Experts of a small language model.
Training: a variant of Adam for the experts, 820M tokens, 3129 steps.
Below are experts of layer 5 (counted from 0) of a mixture-of-experts language model. Rows are named router (the router's row for the expert), gate (a neuron's input weights, with its number), up (a neuron's input weights, with its number) and show model dimensions 0-159. Each number is 50 + 15 x the weight over its row's rms, rounded and kept within 0 to 99.
After each expert's rows: a language model's description of what the expert responds to. This comes from a sample of Wikipedia text that the model never trained on.

# expert 43
router:61 48 33 33 56 39 66 67 40 49 56 57 40 21 60 62 44 34 44 67 75 24 27 76 56 42 67 66 28 36 54 30 46 54 56 55 40 26 72 52 50 47 61 65 65 42 61 49 21 42 57 65 50 42 36 45 58 67 51 27 53 65 55 46 32 50 50 37 48 38 34 69 28 56 29 48 63 54 48 60 56 23 48 41 31 51 48 73 51 67 54 51 46 49 73 39 53 37 39 28 45 35 47 72 45 43 51 41 48 35 22 53 36 77 66 60 34 51 33 81 40 48 21 60 36 60 85 80 43 50 58 65 37 51 53 44 71 24 82 21 21 21 26 51 41 35 41 41 46 67 64 65 41 44 60 32 53 36 41 90
gate1:20 45 61 52 35 55 51 10 60 61 60 44 59 61 46 65 60 59 61 29 37 33 56 48 33 51 60 50 53 15 60 49 55 48 30 61 70 44 61 28 55 54 52 23 50 55 69 39 63 75 39 45 57 71 35 30 39 14 62 47 69 37 56 66 52 51 61 44 67 28 13 54 67 38 46 52 52 52 54 44 32 61 58 61 71 69 79 49 58 56 53 72 44 30 68 37 55 58 57 50 58 62 37 45 70 22 53 59 27 42 45 36 47 14 63 64 42 54 57 40 58 57 76 25 61 50 62 72 48 59 48 60 23 47 73 71 46 27 52 62 43 58 54 33 45 39 42 42 52 32 71 85 85 54 59 78 34 29 59 77
up1:51 62 34 32 52 57 40 30 22 30 42 66 42 44 65 33 61 42 29 45 45 41 66 42 73 02 61 54 43 65 23 46 69 43 73 64 47 74 45 58 71 48 49 64 42 35 57 58 44 52 64 69 26 38 37 40 40 42 32 19 51 49 48 32 33 66 39 51 48 49 47 29 46 59 53 55 69 58 59 60 68 39 43 38 32 60 36 61 64 49 76 43 34 64 60 33 25 11 50 77 31 44 36 59 66 78 42 63 41 75 27 34 66 74 40 49 61 81 59 50 34 68 56 79 61 41 46 34 50 29 54 63 62 44 37 75 42 43 41 46 65 31 63 27 52 49 34 64 36 66 42 41 34 49 48 57 73 63 58 23
Description: The letter z and bytes of accented letters, as in Time zone, Peña, Dezmond, plus capitals in taxonomic lists and table codes.

# expert 23
router:40 59 36 38 56 32 44 29 75 45 34 56 48 53 44 23 52 67 60 33 35 45 65 22 71 33 43 63 30 66 56 63 43 51 55 39 53 65 34 76 43 43 70 45 44 40 35 43 48 35 42 56 29 66 63 44 40 42 48 66 39 57 37 54 52 29 48 55 78 35 65 67 66 76 51 44 47 39 34 48 35 23 38 37 27 70 53 36 45 69 55 52 59 41 57 70 37 31 71 51 75 67 42 34 42 79 43 64 51 73 52 62 70 48 49 30 68 54 40 73 42 25 37 61 62 61 78 40 62 88 82 62 43 46 63 61 56 30 69 46 53 42 72 69 72 77 58 38 49 54 60 76 25 62 71 20 76 52 31 46
gate0:36 56 49 69 69 66 67 32 60 55 48 15 08 24 42 79 53 59 57 54 58 68 68 54 43 52 57 44 54 65 51 57 61 59 51 37 44 64 52 60 63 49 62 55 78 42 48 23 63 21 18 64 41 78 44 48 71 72 65 45 35 55 42 74 67 23 68 38 36 53 30 56 55 23 24 21 68 51 57 42 43 78 32 32 56 54 36 52 11 38 27 37 55 34 66 61 40 94 48 60 69 36 31 53 28 49 76 61 52 57 62 56 65 23 37 29 37 54 24 53 34 45 66 32 65 55 44 38 64 48 51 53 44 57 54 54 49 47 49 45 40 54 53 40 56 62 53 58 50 45 44 43 48 50 50 28 64 57 38 74
up0:80 65 69 41 57 45 56 67 53 49 29 61 49 38 68 45 61 46 67 64 49 39 65 69 62 45 32 42 48 49 49 27 64 78 33 17 39 44 55 33 60 23 45 38 36 46 34 54 44 64 52 59 55 56 68 17 39 80 16 69 66 29 54 56 71 69 19 51 55 52 56 39 33 73 29 52 39 57 40 52 46 60 26 44 57 34 38 47 44 39 27 44 29 44 16 51 54 36 61 45 48 36 79 84 53 58 53 60 33 62 62 62 31 41 44 43 26 54 33 43 60 48 57 27 27 23 43 24 37 57 35 46 47 30 48 53 08 56 70 63 39 54 73 27 35 53 56 52 49 49 38 34 44 66 74 50 52 57 43 25
Description: Final digits of years after 19 or 20 in dates, commas after dates, and Latin endings i: 1966, 1985, Alumni.

# expert 6
router:54 65 75 46 43 42 51 36 52 21 32 34 66 44 54 25 73 49 77 52 82 68 73 49 53 51 41 32 58 62 33 34 54 47 58 59 54 51 53 55 50 51 52 77 31 42 37 37 71 34 51 70 49 40 35 48 48 48 27 56 43 24 33 65 41 73 27 64 25 58 54 58 58 57 52 33 35 42 51 46 47 61 66 66 78 65 64 30 52 51 45 71 34 36 49 65 47 42 46 63 14 60 54 16 26 39 65 93 57 75 72 46 61 40 23 29 67 53 60 49 35 47 51 44 60 28 38 62 32 37 77 46 44 72 43 60 41 47 26 43 61 51 40 52 54 62 37 90 46 67 40 44 18 52 32 62 69 53 49 35
gate1:55 57 34 43 39 53 54 60 30 62 56 56 37 58 25 50 66 33 51 32 36 51 44 36 75 29 71 38 31 37 69 53 49 36 65 22 46 46 38 63 60 44 36 52 45 27 44 64 50 42 63 85 57 43 63 70 36 69 53 31 65 69 54 50 77 55 50 58 53 34 57 60 54 55 60 64 61 59 56 40 78 63 77 56 65 37 71 69 41 56 57 39 65 52 31 54 71 67 71 46 58 69 55 46 59 59 31 43 53 20 46 37 44 46 59 40 19 53 67 55 44 41 25 33 64 72 42 52 55 74 56 46 92 34 47 31 65 40 35 42 43 81 34 27 19 94 33 54 43 44 62 37 34 38 16 43 61 29 39 52
up1:41 41 60 65 44 38 50 61 67 35 29 42 56 41 80 42 37 60 43 74 55 40 40 55 44 57 39 42 41 67 49 46 45 54 52 54 38 66 89 44 73 66 62 52 59 96 36 20 53 55 42 82 56 63 53 45 45 28 75 87 29 17 48 49 38 47 43 44 57 65 55 50 39 54 52 49 44 17 60 38 30 48 37 46 38 78 43 45 72 40 40 70 55 60 57 42 63 15 41 56 80 39 61 41 23 38 50 42 41 78 57 69 44 51 37 47 55 36 35 51 62 32 77 45 27 36 52 44 57 32 59 46 33 60 45 79 36 50 65 63 53 35 66 60 76 38 77 31 70 38 44 58 54 58 62 44 35 66 78 59
Description: Final pieces completing common words, above all ordinals like sev-ent-h and elev-ent-h, also w-orld, m-ade, n-ame, implic-ated.

# expert 34
router:66 78 08 39 48 45 57 34 42 50 68 32 49 76 72 32 84 69 48 52 63 60 28 64 59 34 48 36 52 52 44 62 59 39 77 57 68 58 58 53 29 14 42 27 43 43 66 58 41 39 65 52 55 74 72 54 32 31 60 70 34 53 78 24 56 72 23 56 44 38 61 56 36 59 68 59 67 38 49 69 78 60 51 24 34 60 37 55 43 33 50 46 68 56 73 50 61 50 38 76 64 47 34 63 46 42 84 21 62 46 64 59 26 64 54 60 35 61 58 30 51 64 48 61 72 62 50 41 56 64 47 10 40 55 36 50 58 49 59 65 34 31 39 54 58 54 57 60 35 64 56 44 37 52 79 59 37 51 32 46
gate4:84 58 62 52 48 39 48 58 35 43 53 68 49 41 45 53 53 56 29 25 70 33 62 68 46 52 42 46 42 49 56 42 83 32 33 52 40 46 43 70 34 68 37 25 39 27 73 52 68 41 63 80 34 59 57 52 72 42 42 54 55 54 43 36 70 56 61 46 72 37 65 56 32 51 70 65 45 48 63 42 46 37 35 34 41 45 30 63 44 67 93 66 58 87 26 34 53 68 79 74 15 63 61 24 54 48 38 53 76 57 75 60 40 20 55 43 44 59 19 72 69 59 33 46 40 42 50 66 56 41 37 43 42 52 35 40 66 49 51 60 26 25 43 53 49 35 58 39 69 55 42 14 54 60 46 44 69 62 35 55
up4:51 64 45 29 50 45 24 49 61 62 33 26 48 42 59 49 53 76 49 35 60 65 54 53 73 60 41 79 22 57 29 54 62 63 50 72 33 51 31 47 41 82 41 50 61 18 60 64 45 20 46 61 55 53 61 70 31 51 49 60 43 65 24 54 61 50 53 39 39 45 31 62 66 40 40 46 64 36 41 56 42 59 63 61 45 19 32 29 44 55 75 54 41 56 38 69 62 41 82 64 30 57 53 39 58 50 43 45 38 44 47 36 48 72 37 67 56 55 40 26 25 44 32 34 46 39 25 78 53 50 39 66 45 41 35 31 73 21 86 52 57 65 50 31 61 53 46 07 33 36 70 42 44 60 37 47 66 47 31 11
Description: Table separator rows and cell pipes after headers, plus capitalized starts like The, New, An in table cells and titles.

# expert 27
router:76 68 17 40 84 52 61 66 40 25 70 44 13 32 75 34 39 46 50 51 51 76 37 72 61 49 35 46 63 66 49 45 65 62 65 46 36 49 63 43 40 23 29 41 50 06 69 44 39 42 70 19 45 59 66 53 44 24 29 17 30 53 60 55 51 20 40 42 54 51 63 38 30 70 48 40 76 68 41 38 64 47 66 55 29 62 47 57 51 38 61 31 54 43 75 57 65 63 57 38 44 51 42 59 61 59 64 33 60 44 22 43 43 50 44 75 41 47 50 38 55 82 67 57 50 37 37 50 26 35 25 42 62 34 56 56 41 33 45 70 34 50 60 56 25 58 41 43 69 49 44 64 68 42 71 52 33 54 47 39
gate1:59 45 35 49 58 51 50 28 49 58 52 68 47 60 44 84 56 48 56 22 45 57 50 60 12 32 77 47 53 29 15 68 37 33 68 59 26 58 55 53 32 83 47 64 48 34 29 29 62 57 63 51 37 57 42 69 29 70 56 68 25 23 45 46 51 34 66 53 41 28 60 42 72 58 47 50 41 41 60 53 43 66 45 13 45 50 55 13 63 52 50 67 41 48 50 49 85 77 49 19 49 52 35 54 85 41 66 45 58 61 67 62 51 55 63 52 63 36 33 49 57 70 32 67 54 83 64 38 42 56 35 59 69 53 24 57 57 47 20 21 44 57 49 41 50 65 60 41 36 54 49 47 53 29 60 53 35 63 27 62
up1:38 32 54 58 31 54 41 17 41 58 48 51 47 52 61 66 40 73 53 29 32 67 30 49 41 37 50 40 43 36 54 73 46 72 49 25 21 55 48 34 41 53 43 58 40 45 32 45 65 42 65 45 45 42 48 69 43 72 64 50 60 54 42 52 32 54 61 59 53 34 58 35 91 59 28 38 44 31 33 56 67 40 63 47 46 64 67 26 52 29 57 70 51 43 55 22 88 59 59 30 47 42 63 56 45 78 61 42 75 70 37 46 51 38 48 42 41 64 16 21 66 44 46 54 33 52 77 39 46 61 33 65 77 70 57 54 65 55 34 22 15 63 45 57 37 79 61 48 27 71 33 31 59 40 51 70 34 26 28 44
Description: First token of a field value after a colon, pipe or opening bracket, often a space, digit, slash or quote, as in NRHP reference No.: 9500029.

# expert 59
router:63 57 52 61 50 63 52 38 39 41 44 42 35 51 73 60 46 41 54 38 53 49 24 55 73 50 53 25 41 52 53 57 91 67 60 81 55 53 53 33 63 54 26 43 60 74 56 39 64 47 48 63 59 56 76 71 84 34 46 40 29 57 75 44 29 73 49 68 82 40 69 54 33 62 53 80 47 47 52 67 71 38 48 28 35 55 49 73 43 45 69 39 69 59 37 41 46 51 39 68 49 40 75 58 46 55 56 52 36 47 14 48 27 66 26 78 58 69 54 27 65 60 62 44 40 25 37 42 49 40 47 47 53 56 50 48 32 36 68 75 64 25 45 68 64 32 62 65 37 66 41 62 67 54 76 94 36 51 38 48
gate1:68 63 51 12 33 48 42 44 53 70 41 54 20 78 49 47 16 41 67 49 34 53 74 60 32 49 51 45 40 48 75 34 50 28 69 33 53 31 61 67 60 64 44 52 57 57 50 45 29 39 33 57 54 41 39 56 44 32 57 84 36 67 46 65 55 63 49 27 66 41 17 58 69 43 59 55 42 54 74 71 49 52 22 46 80 44 44 59 62 43 52 36 44 55 22 58 30 43 31 62 49 53 43 47 50 60 23 51 66 42 74 51 37 47 49 50 51 62 67 70 71 47 92 41 57 47 28 53 52 49 13 32 56 50 53 43 71 60 20 28 63 80 39 84 51 34 60 71 60 60 43 61 46 49 64 29 42 59 40 58
up1:50 28 75 23 41 71 85 47 49 54 29 38 61 44 63 71 53 55 70 48 46 50 45 51 28 65 42 33 43 70 80 49 52 22 59 61 47 54 29 61 35 68 59 54 44 64 32 40 37 61 34 44 68 19 60 47 47 38 75 80 33 32 37 42 49 57 32 52 44 42 37 46 71 59 53 46 45 62 69 42 36 22 45 44 44 20 84 34 58 41 38 63 60 36 37 58 47 47 38 47 57 88 54 66 48 31 45 51 47 53 43 16 35 59 52 40 51 50 28 73 70 42 37 35 43 47 37 73 33 61 24 43 45 49 37 46 25 34 25 53 83 51 77 61 30 55 65 62 42 44 26 53 51 62 51 37 57 73 25 66
Description: Capitalized word starts like C, Ph, Sc, Th, plus abbreviation periods, heading == marks, and Cyrillic bytes: CQD, Philippines, M.S.

# expert 29
router:37 74 74 33 45 69 46 40 89 26 43 53 69 60 53 50 56 58 32 64 32 47 93 21 50 46 32 65 49 69 39 49 55 53 65 34 27 46 45 58 68 64 57 12 48 53 31 51 52 40 58 33 40 42 58 58 61 70 56 82 57 56 35 59 66 52 51 32 28 52 53 34 64 60 20 37 60 58 56 60 49 80 52 63 55 42 46 52 63 39 54 47 51 46 43 28 72 59 33 16 86 45 31 30 49 51 45 56 27 69 55 61 61 75 55 48 44 39 52 35 27 15 41 54 71 39 38 52 56 41 31 63 36 47 79 48 40 69 56 67 39 51 54 38 67 69 76 43 62 48 47 70 71 24 33 62 53 39 43 38
gate1:55 56 49 47 74 50 14 32 62 82 94 58 50 31 64 27 60 36 56 57 50 51 47 35 49 45 37 42 35 17 58 65 59 65 77 26 32 54 76 42 67 55 61 56 75 56 33 58 35 35 54 35 37 71 54 38 57 47 43 40 47 60 53 25 32 47 63 38 46 78 84 59 47 58 25 35 66 38 53 52 47 32 40 48 30 32 62 46 46 55 41 54 60 38 43 41 40 32 49 32 57 37 34 36 62 52 30 45 67 51 42 47 40 36 33 80 78 67 37 55 74 46 43 51 34 47 28 36 38 47 51 62 49 56 46 34 26 28 65 31 23 12 58 46 78 50 47 30 81 29 39 50 55 62 65 49 48 39 48 33
up1:72 42 66 61 31 34 67 46 58 19 53 40 29 42 62 43 45 44 45 69 35 29 22 38 76 27 15 20 51 52 47 39 47 60 38 44 87 50 70 57 61 42 40 47 14 41 33 39 37 40 48 53 42 51 56 25 45 52 57 57 37 48 57 76 48 59 36 45 66 36 60 36 29 52 60 44 56 26 63 60 53 37 73 54 60 50 34 63 49 56 58 49 42 90 54 51 53 18 56 42 42 60 65 68 09 52 52 77 59 56 51 48 67 46 58 58 44 33 52 55 46 51 61 64 78 45 45 47 82 27 41 54 59 29 38 50 43 63 42 44 24 52 23 63 15 26 32 73 36 59 28 41 41 44 56 57 39 60 72 50
Description: Middle pieces like ce, est, ul, le inside verbs and nouns, plus prefixes pro, con, en: succeeded, accepted, investment.